Weights of a small mixture-of-experts language model, trained from scratch on English Wikipedia.
Size: 12 layers, width 192, vocabulary 32000, 20.7M parameters.
Experts: 8 experts in each of 11 layers, 96 dReLU neurons an expert, a softmax router.
Below are experts of layer 8 (counted from 0) of a mixture-of-experts language model. Rows are named router (the router's row for the expert), down (a neuron's output weights, with its number) and show model dimensions 0-191. Each number is 500 + 40 x the weight over its row's rms, rounded and kept within 0 to 999. Numbers have three digits each.
After each expert's rows: "comes before" lists some tokens at least twice as common just after its tokens as in all text. This comes from a sample of Wikipedia text that the model never trained on. Tokens count by the router's weight.

# expert 0
router:498518564536468441465493457510397523495491480475441467545464552530514455488495490518492505540515471526552580490507421520487511544486479531530532486478491463597467499494448511474522471549424511535563511511576600497458509514471506525455488529518475488573537606496456457480552527517489412467507433429492497517479468481460545527531513473532545542467507521556511552472572476440447482457545503494541572475451500544485457526489501432436598493537455491510510492542516478479525521474515560465620508499488509447537530565463561520504518463539515481475459558487481457549581572498499547473
down6:488583517498453552510539478496470500550468529535563528442515541489556479501511565499480470497509522555404506442550492498494466511448550526486494470524565580496511551482506538521433510526444494495442537516469550549519502520529558570506491499479453493558470551518415478537482442460499443449501567524508463511493569525473532463504522433472493559536482558508386451536476465477499545480538459474538508476488570483516525536527565519497466507474498509476431565522411562504447491514452447467479577482497509495440453448507564408543516454465444474559526462526443543542554494491554567521
down7:451451492501558510513457498576574474423496480540503545511463525529522528519585506512547527481548478565381519479493485486539496489505439474530445487416512524529549472417526555534403573558475470480506532456431440480535592540519504520511465518478534465420466542544512452518503511486490533461524565458480524502489507473468504490503498416523475468448492473480465495563496557552458550504504520552502520479518576468516566460547423491503522535543500424529540464488561460509508413439583478506452526491501542468433450530562450537528495508523484509485535513532486508496430490508474530437
down8:511448502542530373475523515466465437510489537673571467511522499491469499564547522511514504529494451508550474505438511517437518479494534510507458475503501496482528460528466551466512424528501481552503481490546442475518546477477498524481559468479511578382512510556546487537463442483522521496496463418488504545496438477491556543502531495549580535509592456489503455499574553586456455490524486497365551482451525499500462532496457518434495540544491536515516466499496501528546470502506520534511549480540483514480458523431541488498433481525515483486516512490497460474507436501508430559
down9:542464470511412466555510458482489538490491564490488488540532512547509485519485516506510567445524509474437478502546512559452546471448580458482468501489526511570552507521550527542472496468479523483526503507509495481492463549451461475524552513540507465556518522461487453542507420531543551447550445441563492519473472491566483451583427443528506491385475453566494515476510507460503468511489470467563496466545557516503451508586435563471539424546466505518463426471549479512475515453458520491511482488542541538459467414430600548467502516492490504575529508468467486608564505499518539524
down10:465538531463470549515496451473529433476473449559435476495424544411550531417483545491466506523462553547502565499538531471479464478441422464530524499535509479509518569534450467478478413416485539456443522504418558461507484515506512522501483492484523485518545508481466494526553499502483468496496582453487486555477491459498553482390449504538504510455513459519568498520540570531483521480499507505557331527444518428529491472522509450444505493493489537562562488501545477456549489499555550489540468457521518442520478522521485478449517520508579466434477542567529488470504533504483548524
down11:466514530573572491521499509450569494538515528552515465494483452496524498533450523483584489463500512519435512459490558432485566467550447493516578528463423479475543494514512527497474414515575467467492475479405425468513503516580546514452456552544466430462549454491503535486501514544522528497546462429555559476491512478488586524502472575503465500538580498518511484498484455488541524498450518445526539553460531519485605437536501499444455481472499489429456514432474567434514544484504451547461462525497521476551470516562478436458510519525505500495419446508517465486450485524499501413
down12:511547496507487505463460564494549494453538554671450453468541438449488514454469523497491516555547508453559489541440434524511520529448506559496483464430543550518440565555468486524514554557563500485514482475497455549515510509521494486495472510458574493405489498524503502413522476524435487520476536475480501514473459497523522513480549551511517541544539492468532543463493481400504544473491499434587551509460526489561503486520466488400472419445463462502508487545431482490484477438534497534502448494495494577535498523478506511551435562476527523464532507470505520496518398553508519464
down13:483560458518510455449505455560451486479486500495459517487494570533447517498474454558479537468468548524500433411513506497498533465492461496488542532508510484492487503473511497458578454547418486462588480547564550467496528558502521458599491523490437479505439449490496460537502443504560505443600463454519467488534479428452481500445536491512478483513452406461422471569484479401499495473503497470536435485455518527463415544451507478553481523481446521430528493516509537515539498424513610537551486545501507461473540477525502527499526570452477395522461491502477493512495495503464497560
down14:476517493462493467427458456516534430516433559493492485444542406559482453484470495535494554488402546482468533490510590452442491466523493455431505479512504557525519449576447529473527493432490538491535496526542491574470488558459488472473558512538449544497419566523602458587527487451527503519420451535499459480531500505522528543483539465582515492517527526485481511456454486461556425510520454487494553518547503453488501474496512524571536545554515505522580537588571528537549481522436456518460510515511531486523489487466516497509531521423453557479548454511444465505520472525495501450
down15:460511450588507447558435487548557540437419438487492505497524511488546487513512471490545540492483477508463525521539513516520471417513450494565556501470517465555449502474528542440531503495464516484454518552468515578404565548558432409496505508447528509530527607432520461463536478489577407510460511502464482514514562466447492468490492504502579471513492546553520527467487493452511505532483443461477437545552403542532481569500471445510495517532469514571453540538469425473496494519496501495436449515516513528518473510456501494487488555533462479492541464489438503521534549430422531517
down16:545467567505489554477609474575428511539531510547545480521475506507485487485502553443426511493468440507374460565514537491489506525467492571420490550543480479462473470510510476507387502580558506419516514499532446531523495479495454424539505475530479495533480489536475421440453511507472536420506523453531495442474507497451473455484492505507473440447499489552560607487500555514487465512569481461502510519478519541537553454550556537494496474508463515533551495480501450508528536435539542539503457492488510490487568494514561506494462426558461513468520573501457484490575553453497486470
down17:485559495552484540564474501469518474459464417505535529467498449563548474419534546516563481522519447494451537469468532455556528503495487582551446465548519408447435496511481495433477562560506503456578483447473441561475464551482556452509535502489499419479488489487526528442486482498468531501499495539498554494528515485432441497479524505499517468444463519480523527544506514494523489591536520451534541451418483469519490575519484526554504480477497447470470525552481507484559509470563477462475513553478464491562455580530496470536489517443470448365555517538541475439473452466538512563
down18:514528421448443500482492488524486573514465485528517499563475491530496531566486533548408585513559455533482493508415573510508499531521475461517539548494611474510517521499516508464524549575527525585511565466446507458498450543502538471461514482460520476451531521510528529476440483529506469486485518513476451493537541588538481525531552444506513431422523501493541438502451493456452524478486415539481558480497550595542474517439546488429492470498536496526535569551490555553491515499440412543541503521502460483481509477528582495516550452485458462514505468472526461458454484505462579576
comes before: " |", ":", " of", ")", "==", " by"

# expert 6
router:490406424499542564511565481454451538500456432499495526535542493420465528501489535543505492533511487471536405504472541530524552520507511527469496527450497493428545461467503495567456585522607490507444491547493486563577564496505496535488545490510514517594476515491534554525439497449447521546496508500463448475491406518468407585405498504448540440468521446446416425488497501438521513577494512537514526459537474539508534479591493511521471507474531454490511526507559512496455502482524516526539519483476452480483514474498496448449514558526524533476507500472471572464476515468510434532
down6:489519495510466496557462536535519483507494499688482529482501483361523495464530491529480495522482492442559435544527480429621450553527536444502424514530527517466507447518476484539475430563523513492561520509484496530533501513579469529508485533546554540491524553433517523490493570514495511501461493547491526538481479460481434521472506508442517536517516476482510394470499496480510503549480440489546526501507493488493568483477503499483499496536552434478522491475534448480496496528426499448475483416467500501504537457487495488497597439509515512522516390556497440522551465577482465489
down7:437468473511542516535468562550503534523509467482515474490498503513522497519521532544461525495552496503554524496528439486501510460564467544517421469514490456513499434592485429408475498482575509624585494500460511489546599478476473531513539507485550538427493432529459543477487506513521568519466435441473470506501490484499443494499496511559522574457478481466603504511449485580510528499464523466483483496599429561503457548441494404500518456477522521539528439548514505542513505483504551486485515427448527529506474531500532533579470457554474453473465525484477498501558545446504457436
down8:484478495486504553437444469550572459429482475459529544511519431539585472447478476576511442486535505498466559476523453469463454558453507513444522538402485465511479467553462500495466558512474548512457511532492581465454511443469500471509504524545514495483496450489487502471511457590424527562523544517526518497476490483469520545516497562532510558504428472472524490458510555462500452493483511591493433558429429530493504527478451419519542524484528429565440525526479495520530449519505423514517512456565464487461561565527503487533496568552469487490513497551588458530526462468438505428
down9:543420476555480466510436535510491583492527500504510489495540435502445401470530495536477526539550444518563543533518538456467526463448486501567557488501475486491467495379460537535516464478455525521454484520606504479500544447514517457506498469448518503492497510502524572523475476575521567490439404507489451524438460508512496495558538566443430504534491486565541477475506508499539549598465538458428514446455539529468495432460488478474544510489577465485468516534472500525543569484494500537593471468558505508524557532482485573525504464564537429510556473532437521511510496516485478508
down10:493504531485493524528467537470561580490527529531449468466535501503440517473492458457511534493522536552516445466503510507439509494528499421556450464565472507412461446466467448494478531527431533521524581527494485581467476562461450470528489554504498559533591507469548491567506441457508428505475481557516494440540546472470505443573501460499469512520491440456523476530494474478448463517498492569547498475538467579484530513498496502458555462504481476441457445500561466481540430520469593487521532508480532486484550487508536550601540459530488461520433527510534545472566596558591526483
down11:509532525544532468471544454480413589479555532416551446483540507555519466515464494512506520496449448526442619557513435549491480501448502448499464483480568467502525546461530522506571452565488471426469422457515505538468452492559503521481541556521500452489469531519493475434493537534478481436450533476493535510490543480490511494462481463509495525480461489497516513506476514524434524517569521534631478503464554479501547436468556551538434469528564466486520496509478483548557521522470465480532527453490608533470509433456522417464474438456494462494445500523492457460480424465475471481
down12:505503477484539462533567496525484543515421476571472484431479564516437486520440586508497426524484492506557466536504463470458515516523519476496496463549420523492474546552448498486471465580563490508479522487487511522446519494480529499541462498514469438542569456463492582528437508505523446546439574495440531556451507449468555463486429505519558459443529513512532551540493524507499446490512592482530539500519574533532414444509590498515537525502563457525532534535442504543493518507556505530500559552464448467500457513532586505515478502565519490444472438534529419483512534538422468476
down13:495495448448466440428516462466484534467560484515527497531477457485492521452425517507456527457453546477546516485469490589519501530494481465470514489422486471483587551471508435493519446510554477486508486459385546508502535476507506559417557523536557515544568454439536523466515487490533523576518523471483516513516538533442575552439472467493469481543509492574464497447480462499507542559487533487500554509518453500534509410449505526517498521396468481518510496466545459493456583465467588539395504412555485516489460534517545455501484456470492496493513466501446603530496516506540509539
down14:450517569532454427511523529478558511474503499519475549484483462536542493474493569479538550468458470507560518426415457467536516509559504501474508452512494507517529555483335517479450495569443508459482499471536405516469433408498561544463508476451471406511462488444519451486554487473499489501486444459510556458503512487512515537472560434458504468437438502509551520591522579495462573510508500544531487516467488484529520512499447444535575539514457524481523493451522556428515515514524497515511452486504566449486489497512469478509528510523510518535484481520433491474428519399444504512
down15:463464485549519465540566553504431484406550595578530450481413491420500470499482511452502497470446555582507545499525493521576482513484481489525513508460471533606511514413513522504477432573499482492535417560449561532493384509486467513510496509483502512513493491455535550489481502483569474442544447488537533490472453480520515495546450468554497474494508480467566525469440519494461498503531401459422513499582499466493434500522525503518541498488514491537494526527451526497484517445482572473523459546531545506526497558494454524508550507544496442521476469558503493557516526446493538403
down16:525538478464470451511598557442517463512479455481518471471572517481500538478498533497500480408410506533526475534429517453554550532467514519509469568499477585499549494445520567502509470467511526522435450535538441550468444432509473504532470532504470482487452457493523499480493530498506567549535538468523524459497491541532443486491466497493413406503546529521436480513538516540473489534459522495391430557515508509572482458475554550491513442459486565546532487416432561466563439485597512488536536518477449482469514473443551472468455475501486552535493494448536500586462507502518486502
down17:512586503467511657458488469531468528516497558456514511494497529527421529479553446578496526499510486434569517494566463507474455485560466493479457493487533491434468516504466536522493460492524510493488469512562493533559530537528482513523493455478531545505454464569507486476567453512550519501503432506532473567492433493477473488480550552470577520458513446493591464463512531543462510499555450468498479519453469413530458447476433496461518442484434474436518472465489504579455484464472450478525476459516436516506567501484494538542411470560499480454469496451487510531524561394505462450
down18:462478493454453534488524503473466483494423482476449532493499536581436385464589552546528562513529484487507583475538497466529477504494506480520559450526485441458490519472465520497490478444414574546528490499501557423524541542473465532547488477586541509511492567517432481513549513480486436478506479475466558524571501541540502420542524459470442461444521470525506572503485510478457561495538450546540435483427578532480544495510537548485515532518546473496513550561505478527568544504472525465444438542467487539522428511509501528506562537456484509508500492596533508492484513572486505579
comes before: "\n", "-", "|", " ", "==", "The"

# expert 7
router:467449487450577516476504512496543491556464450558526534483541467440574510556490476490511500488491532462515488576447461526497468558492492489494528481472462495424579592544585405458552543435501390505511508501478494431470494537489466507490498488480516497455482549562537496498530545574473522489489535478526519572486556526486522445424516520486421445517542457511528458449459520605487478493414495460449474496499452440504507511504530517512532542490509575488490462481438535552488509515529522544501590530502454550551489512483547463466433576463505485463525500530595498491505467449525553465
down6:510460474476531488490460554419477460424437461545573537431486514526472471514469567382516491538524524572488488528540544483494452490481495424505481458509503517556462478567563460537463504494468487481519488516506468459472556500496533509566531488470483483513505500469468445543549497460547464446498555473518543530484493537534541467508462422481428492493503464527490449495491401484494549525440531531547421521528501538484474549589497494510469445501451480416462574437501443417474605577454484505438494444463533517512542556546518528487483486476510475422521457435537510497479527483449542503
down7:571508529469485546440525496571471497491449488454585487457386555528521486442546591537516488522558481552503504499524473496516517455559541466526472533529575489466461619505548418467561515473488524486527425485477508452508520505488497506496548474444506553476482510421466518502499441528556501557536610522487554498478462504487525464488458423429556491520464425521522436496493533454556488501560458495495553453463529567438493506428491549538485503501509510468473535545529567493486522457447523494543535491505530502496541458451494568522569475455592474490446483504444494519501506497491456505
down8:516463518593474428549447589543529476484453499529461478608499471478549531549510568586529506485475491450487437506471466483479488564500580495550463531491520461420512549435464471515453506527526488435453549476492538468441505450456498496480473466650504466422507543510537479507562541569521466489597473483470460457459472488420437431476501489496499517495495535486553462456504533479530482541448515482475495489521511518455469432572504527489505482534470545568503490473513475548527519493528474486478519491530502489493488537499548593519450512445488582559484524557496547522499497459526549502
down9:500481454528468481509481493491505496496508496547477491560442482564476475454507499475464532565549469487526529486472454486573499496488531534531578534563503508594553515511407472483441546458503427506511451540525509476514463592555495554547460519446544473517482493476404489520546536588546569484501518441522490506473473490563479453460430508538457466510477546500524414539504525542563479512463491440498512477497507532533459587446488521420489527508470464441474453544516521474515509484504480442464546504475501566507520433432559553436502536598486483533477504481498608485472455401500519521
down10:530533491552514558519510530483537511470458558565499471439512434546533507448449482520566511513468529475521643533489542476468473491496470427537464478476524503579484545489518529491522455524428571521411507445471544426517565474501513508550503490469478533486445463458472513493483521503460568439500550473443496510470472494491515468428419472545515536495517404493513446561567542430503485453593462516500432566529570548441463537582463518464482437514512490478484476460495459510536468483498535466432572506466504458520491501511540562453473519471534459540455479523481546503506541520470544517
down11:463533470519541460403445584438466583503481522478535486534448436539524482509555546493529537518423508542526502410527506537579570569528487474503577476520531546504453528498561577414534500469496559471458500475497506496506454499516519446520429526505484510578521568483550505451483550460513547489598544436447503521502526490520519454477499544531487480442453415531462461493483517545465503512509457544486509502529492445490546485433495530507495475552500574515563490490486541502570482537464463460409465513507452538536531554485523463420527501448570490537442500501469490488554531515540528511
down12:461523513454408523474473524486509527476492504458478471495462574433487449481486450472508548519534470576547462486517461534430570566498463535554509543544510548463534484501490496519536427573532575436508547530499492477532447519560451514456533479473498415449490512551494568417512443466507496488575506529528569542491579495539491444460492492486498550494504538490445473426530557417488525526546499521512528556485557452524522438523548553505478539498545511508471538440415501545497424519555510462503590503548469488488523512489458479415520509498440479486445495485456498475504558480580472560
down13:563438468527492475437490554515468473575517502592457523537518558489444483512514464526540521489498448515522517478579492520617502563548478492483485520472516504426519494469497579376538508548521524481472444450464549570538495497545530431461518384425507520513454518505492515489475519496478532486470523474514438556532484520462458436562420474449513493519492617483468474506487490458483475512502520530495418486525474488523430476474477545453482500529508550473564470450512477527463482474516466520580548532528560471512552492508473511455563512590509463473466466481464494496509501472535478408
down14:476586547464514452491497538531546508540546558552492537524524558396502474475496510509373459528496511512546479470496428521470500530453555538510529495495447541527425503488546487608507519520428512521590557489588492509450427539449545504526478441508516501537573537553504485474516459457591488515479501490499567554523492474476482467583482451533464504517602506455564496490463504450518478488569552480547503520512492492501566520485503476485484499531531386478495509471549505490485530523457447602457524574507486478519449488465457481491493530455543519506468512479524461462558511524473512528
down15:492510524466463466613511523516514487447551558526508532463511580472544500480464497540478523497531480458448502538397529422542479480550491454442527511491581470489530557464483516451489505526573523492517493491521512557557551472523546503459521537530468428516538450523493498463439430455549491558485519481507496462462497413492456477426588562514540472467523503536483490530545509490519513569485502493483525511435463529469463451489438452495427500521487461457504507517508539592515483478484503503583528458494523500517459477584483452561551447533450547476522497453559550461592506581468475587
down16:500513492507507475473563577435495553456503475453458495530557503494525462458527507504547423485529514529521476518438547605483486523502444446518529452461482428506502484506449496563444504494510507526454492415543508528442477476474536525481563455534496488482386418479511495521512596521463500500499500435542484465527518493546512454414590424573465522525492406464481452509441474518523497499515518456452492467432499591475480580522476502528506466457537480546455446559460457504491482537511518476473462480423537495539540565523519543468488513470538515530459500454478539541556485421472555467
down17:517499441564472530488515551490486531509513489636521492464494455521451478508610484475519477538535561549504494470557579520515515489505467500552498523525507498430516451499526502416547505454492560471508495452462515491508461504521494441485557489494492498442500493495521572525457566526512590551473527491500410505523494521587440466495482498521463459456484495512564534496457542593450443549558464515498462501551415520524530530476457511512476554511510600519507422516530490522487422532500505481516430515552518550545531515550503591513554586500496517482407500423486470457517538471498486471
down18:570559521516437498464433473536538539532457480477451500463521511526475580536553569477534479388547524462444534535532507551435468581428556441593490495544495543573452530494559515570547521515471546451531490472536541434450481472512503542590514508526489528548536481490518454489481493491486514545545519502522539480498527453494504559592493455455471522505525516529561535529530484433506499482558515440484449498385501527497518488475526484511448521568521498549460542527525416481511480475528423480465473539493528559520484496581505456472573516547473481502486465537516459490573515481483472491
comes before: " the", " a", " he", " his", " an", " it"

# expert 5
router:526531516531495544491539459539484468496478509452541515415480539533466527475506519537427521454521506431428561500521512549529491402538537520466523464553481512573529485517523515517568459592427542491505467453486503564447549503553495450440487546511498496459495444477479534537530478554453516516511484519501517484451565463492521515545476496483497527513449616483540523543497559521520575505495490503443482559468437392477430469467466506532453504440502468503484510514514472534473544454492420486400478441477460474461443567515472477478482539511471491486473514528472547520518485595511518633
down6:442532438479531439485438485545524524484455476455515475509493603497476481443551463499575526497442504533468518494464532518573455458551455494495434485472482527528454614563429438457478445418499489512515559513501445496519487519485493516500522513580552539511498498447538496465519449489561469527491464491570520465586444502562483532443529480502534536475453501456535474498575541484424484540511476472514439494496488480467516482551438516493598504457539393464515513553541538540503496546484454556544478531501583472465511554559466513510565462517538551540507535552443500481459538505489486529
down7:520494460508481499575530476479552502517507468521486461472498551548531505497569469501463436504526525480556501492565471510527498521542504511497529487483459466522490533507525593558533524542410550565524484439498502546501521576521496461480536522507485470544554527549524471499540475454540518507544435426487509474485480438490555497528399452486510533565527503509511437399418505525530470399480485470461492471481464537556452462475437438425494436468524532495456531500534452513551502429420530447511472445474494500468485557515452537539420560467486489635478443515521520486540495446482549523
down8:513517506523546587414525570548463505429557479566448525499484492448537481503404497526491492456496574480456513494547423485581539510447499510577496429535433490457554566535488458547471529541457508437468489487491565583505526505493522477423519483487496501437491465550494525511523491458443535476497532508525574467433509491485481531441454470523473575512514473472497484478486554524522517500471518485568486530470488540442506480536537549508485457516488371483434554519507434518468559458470511438511489497478466537446526518578484491469464488535487473382490557499469554469536522480513473458
down9:494505508509483531462446534510556541502457500515547480496530547532507499557485525584576485485459555454486542507505552525510520459544515504499479492489518514482459500482481486473523543540441491547545502506550561490457514450495543498518459538482488499510536546517527506476457465451553511499499541547521571510523429565461564491560469500504505561397545502483492530516520492469475513501518491508518579545553584519446532470533496577499493471496514457454557526614529422497505503544503471477464650493513502538552486497512520523581460476591501467538436463483459455485475649507577567471
down10:399570499529542552564543515536469487447468513512537498454464480489482519508515496522475564500484496458504451499494458569513408470457539515480501485499532512485501499530555495473479466519458544508480540541542404588464536511490516491564461495458469464426469515543529501522399478423458518520492511583477506501529547493483525504505534438610558506491450459451526480459536563539526481433532520610444523572475503486455519520514538479469552518569524463527549575483545539554472429477489529525474428451491491423489527497472486494449511556489476482492453560495543520546551574524465531544
down11:400475460508571488504519512426474526488504460568506509449549582531474449502472429436517444387442563450516535539464526443537506517524480458533458467545534495418445463479506569459610474541561541453515496543469530519470497529452490554526520531548474504474544495500493490495452453498524582503550573510432511429536512478488463542508537504459536454592506512497448527558512465567474402506486493516460500563512491541504519502461477508493462464521478581514475448544509509465549427489515522517543524492532534522469460457450534484517550523555468504494519544517518563501487525484552483565
down12:556468491488432491516498507475508535562475472476517508439499453607515557519552481516475512471568508510474509510481382541561505545505501498530427542413493464545495479456525439461433535490406534430541521463488558504604479456525497546539540497477477462540431449469544460505561590544484515463517605535478468490484571491464516479506440519484540448462516596479502527538566498535485468543476479507527535501478510461466489457488449522510518514471516533488472593480529530530475481417574526489507462534523464458486499498468463533496511511520521478517547462524560534516511524461455463602
down13:523482444488494497482439540470504458466456570567449467489546486540513407436517536511449478527510507446505565486539430441460522527465566553455442528505504491482496501449465401550488562566533478455480502421497510463480540529457497558536424475478486490465520477553553502491495477487510508546493515540524491450498505536478479515608526550500470652465515542491501498498563457522499565521537490466543463502516511543471518497466438503513591430505493514532552526500502499515551509491467515514509489500521510498546461486533520539433435569489433571520523462560510437512427541538542592495
down14:494500504511532480529524489540532504463547489473466549519536563542453487479527517565572545506511502496563500463536579510569479448510497518503459564463483463476469510530503521481438479509535461506533476601488462547507579542486517442453487526537477594554513485478482588500468478486581556517502495504441449542466447503568461524450434464465522453522506564561483442468493571536573494500455451575439535470509503550486554413434558456487494501501598466488484480526546563500524464547468538460490480462526485551479508462463533427479483491487453531510499537467483505533598506580487431480
down15:541512493506440528511458465611453531459526460454375490514470439529518471496521533589471493516520575468437475471495476463457536508539544467487474516475467476456471526450512496512460583525470502563499534516474512510471519538496500529528428466530414499497517514479473500489460592551456475429489495490467513528477512541504488487451503521480548544456521505536508493544571511468501582520508536417534553511579446539427538560483517545500457462524474524577506507475485490544438521505593512547485462405506448467517410436471542490470593530541495479496549495531481514548543536480470543551
down16:460465515472540513495549515524503492519622544477480517479529445532443488469534551506440516589420493569555488456477551453524493506482487526515451502524547544491479504445475453459556570513486491524474465581477496497538548420481473544549462534503536477429471514508484449410601504426569471469487512466460517524497467542488520501462530472515482492460507486534529504479551536497567459479556528556434483481483435479472453498529467512498485516609477500498495498471422577397442485566461489510514458456520507495569522481528516577432558480531504500590562501452499465515509475529498496526
down17:508477569461554418513550532516538467444487524505510524523535488497496487490475493529491486477458535476543471510490533518449486526485475487595437508509479526534537464442523492392479496584543522627385517458509452486508441467519495455528507512521470576492533455543521450520443512519470526492481404461507538467530527494527462527488420478387481552526562509541503505545467508640509521467413515507551416549480469582476517481551486444440447501512552496519521522485471494475526513491527496536518477430467543458533478509486482530485552506534519493542548481506501548500465495542555479556
down18:546457494479554512577517466493568468447549547647516488518408530416544467474437428574495510496483455446558466487488513475490443483510505545484497522481515472531568472522547466513500465500509496450526497555476555480524465526591476517512482509504507544498466533505426467503506551453424548499541488464514540506447486545537473448490462546418507480490473535517533535501490499483492471511447446492440464453483517474471503526561484473488502519536495456514477466451490504518465441460492540545602488550401490505468551516449391485511492541560519467437519473504501584482508547578461435511
comes before: ",", ".", " of", "'", " was", " is"

# expert 4
router:514525577441542552518517512523521484434511522524504462539530510526543458501485502492492535471534563530454557443545454418533511536487567479511451512519509528476480499545518542529496497497524531474587458485474534404499457454463467546562504445483514515528476418449484458499437493535484511470471558475555507445526568537513534568570499514550489468484484604466496560476514489426524490440510483433644506540519580515557441469503554524513450423488494494430474485479480503522490492508449465541504449516468500426539457470490467530576556445470471427551491516457505512498469520456521491442
down6:514470520499529482495536467505506493511517447581523470509518461453495476531475518522493542480516488467508515433507483542533531536460532578473538573550530457467564547470588482516498473453502544531446488493535438569465428493489522421470437521503529476589504463495478424457487488511435511472511553569549480535518547459465476540472437463492531452510525490430451462492567512528469573543471490546537394568504485542390484441458513564440517417534527510434489562482532438458490531489480533575524482464472485499538540459496538531491463512449486523434527472467523525527440474412513485473
down7:494476475548463419578559492551534420483524503620485559511552546463512482456550510536451518520567465430475491532468512541487472493578474554487510499552509454442524451443528478524471502548511477539564537504490524493521462491470508510499465590506485529494476496507440435485490572479506449525452429513468463497493483506452532520503440544511448454499480458522492506496495517590485537422477454467520516497495438527523499519485461473473584613515563430502516482569542448524484560518461474534493403447534507546495519538499536499468507480541474522517497505411406425456452489538471496491
down8:489541464493452463448485508503495513481450534586504453551495526536540495469579480553505440580462562495533458440526441455446534489516527513459545517384555469503519499458471498472469500492464536461527505526506555568490454520530504513531559535434552494432487497501546493484603437505557498508438525603452482507539508467508452485490466494508554510486521466584546459548482502553449490469446495527454499487541453529492497548483454553523464481521480493552492595507502424457456430491470491496486544482452551504447513507451471477551482454473429524450522527499424464506477546480462434404
down9:527453506568483562453472507480517528453488469594470491506452503455475428535527471507592533563496513477449459468502514508507535486476566479541515527471440495526503495563526475539484479501466502496531552493431448512473495507490542488494496537570464521491566477516394449554506465537505486412524444484482504490531436485463549522533486443598530521514532474525489486460508546499540584510496461495489481476526500534534503515510439508412539419497526577476518533455485446504485461429463444380485531558431575530459481562541513559532463536485504439556498564469522526444495428500514566506
down10:468412487484515457429529435502509497420508536496464462495531524488537433479448520508475508524574551446535536454541537507523481527456504502500518505440533462524522527443527533467494586585526548468552528467512510485566566448475471454479535540497551502568519539526494461422501474507560454483500577503501447490525513509453501470479510460450467475460487543533489492585536463469508508494517431535642513469433551506477509518460564543449472475527584501478543570573461465507397536500444501546567472526484563544558458568498489495524476470496490459519480503463511482469534485574500477479
down11:494502525494511509546519552538465534505490500572496504480517455472463511497454592531417510537452510493478458496513506551474475516424617506475531450523454556536494549491538428544443514436534447599508508463396488531458523483582519469525591518486549505573514437411489481456492466452459514423537489465574447489538480504470527479464434462528437532470517471476581474458456415495456460515460504492484526519500574525537517441499536498484471490545549511468528488532521474435518407519510487476454467506507529540566529526500562490521539478526524435415482522494499520464545507497478504502
down12:541413489530535479516520520500494505465521476487449549545480443447516477509484519496514536492532533527498572495462510453527540476525507528481559554579596524492491558492492463501513552540410510487437579476492558541426542542515478511543553515547447385494454527456471480508533460505566434492473526533511440497435499476490481470490574485498477511485468542509413523474562480454488544511584501498480525517494580442431526525512497507484528521476440507567455552423563518516506459544516531563475504497456507459545466479535410448505401471507496537491545484607481511514500449463469511542
down13:535510487528498512452532545418536479523524463580513506515534531537516445429513512536531549520446514452446510551541521526514487513484519476497537491501543472503494475551464468536453508401481470547453517476465434592447478503488451492507559392573542514529486506405503535434478544466426493500526532530508564550553444518498495504465516525450471520472468545561525526506488523498534502554529522524509532475499397486531467500594488566546504546535447516458480541637503471507553544535540454543512405543535461460435469460539527478480435474517444428472532532493519531503510513500520486497
down14:535517463495484466502502493511488521480468569607505490454527450558529528503536465488467514486431453473516502452369534479489554384513483500510567548467535508462502513514442511497505578479472502505504489515522589527488466509487529449420484504483458459498489450507490547519477510567479535458560576536506488476511507491493450473514463501552570505505514493451560522496518426479467565473509426556400469488482552519451447496530559566501483485436444493495481479486477536428477532513482534485431501469421549511438523466475529449474497467444587507499442502531520458524503611501431446497
down15:457464554447518447513515510470510481490501460539502485477528513556490472536511484477532437523543437491505494492524472536457473503497459571448446473498475477488465412512566458543381496467454427540472516521490469490605507443500497534568479472491481545550567525543560520527550447467480486552524438534527502496465464489495500524491449551521471516570457487532472502499468485581499461457542545526500491531449449517547515529509479480614535475486482431496539519474524486462511454574512482468402514494495511529406565540500466470482403495410396524524462430536486527545508481554480536521
down16:533467505523378493471460527475522478516450438486576520463535439485475535528498515425561483473614494482540529571517558515496527546502498515470555485521465466441501447459577522474548444505470526455534495537508442479526403488496480520500587482523495510494454527513489568540500465495464500462564483446545496413492478524462514453446485462519486503484482422540518466479422480507428482473469481523535503441472522587492458509484550555416479488574529526465526470487549492464463533497497519423508565481500545545498506487526483505475477515466474611455467449469502480602510453559532503533
down17:471552496550509516474417516536540470487494502611487486527487471485505502484566589513573507523535471504512465499520542511475464503464466435546604539492531436480422547462540521529502506585511460534545524486410528457470530511464510504482498474505481503566493480521493486542488507442496453380492526507483493491524459520465482488422615482490443517486476502439518482526531527459491497488558464521439504513516542517508462516527511598477462525502443513522551529508620466554445466492553452528548506479511568548526485559530492512494479524460544414529537545546462488519458508454486561407
down18:536481503527462555519529518522506514521402549527553498467492531580557436498494495538587480450488525475502547494457523524527452519409510490498515491523535526527526532438507495463503574497467534488535503452544537495553475417522430528502475419541525544533484428498495498518470562450475522461514574537498474457480553430504533511412493482446486544500562557501499545491581476532510499570511499484586524531509488547490523583513491528609476496397489531428486426489470544493497594514517459544541507439542491441473510550548451517541577444509501559508481472508514535539525489508471524474
comes before: "\n", ".", " (", " The", ";", " In"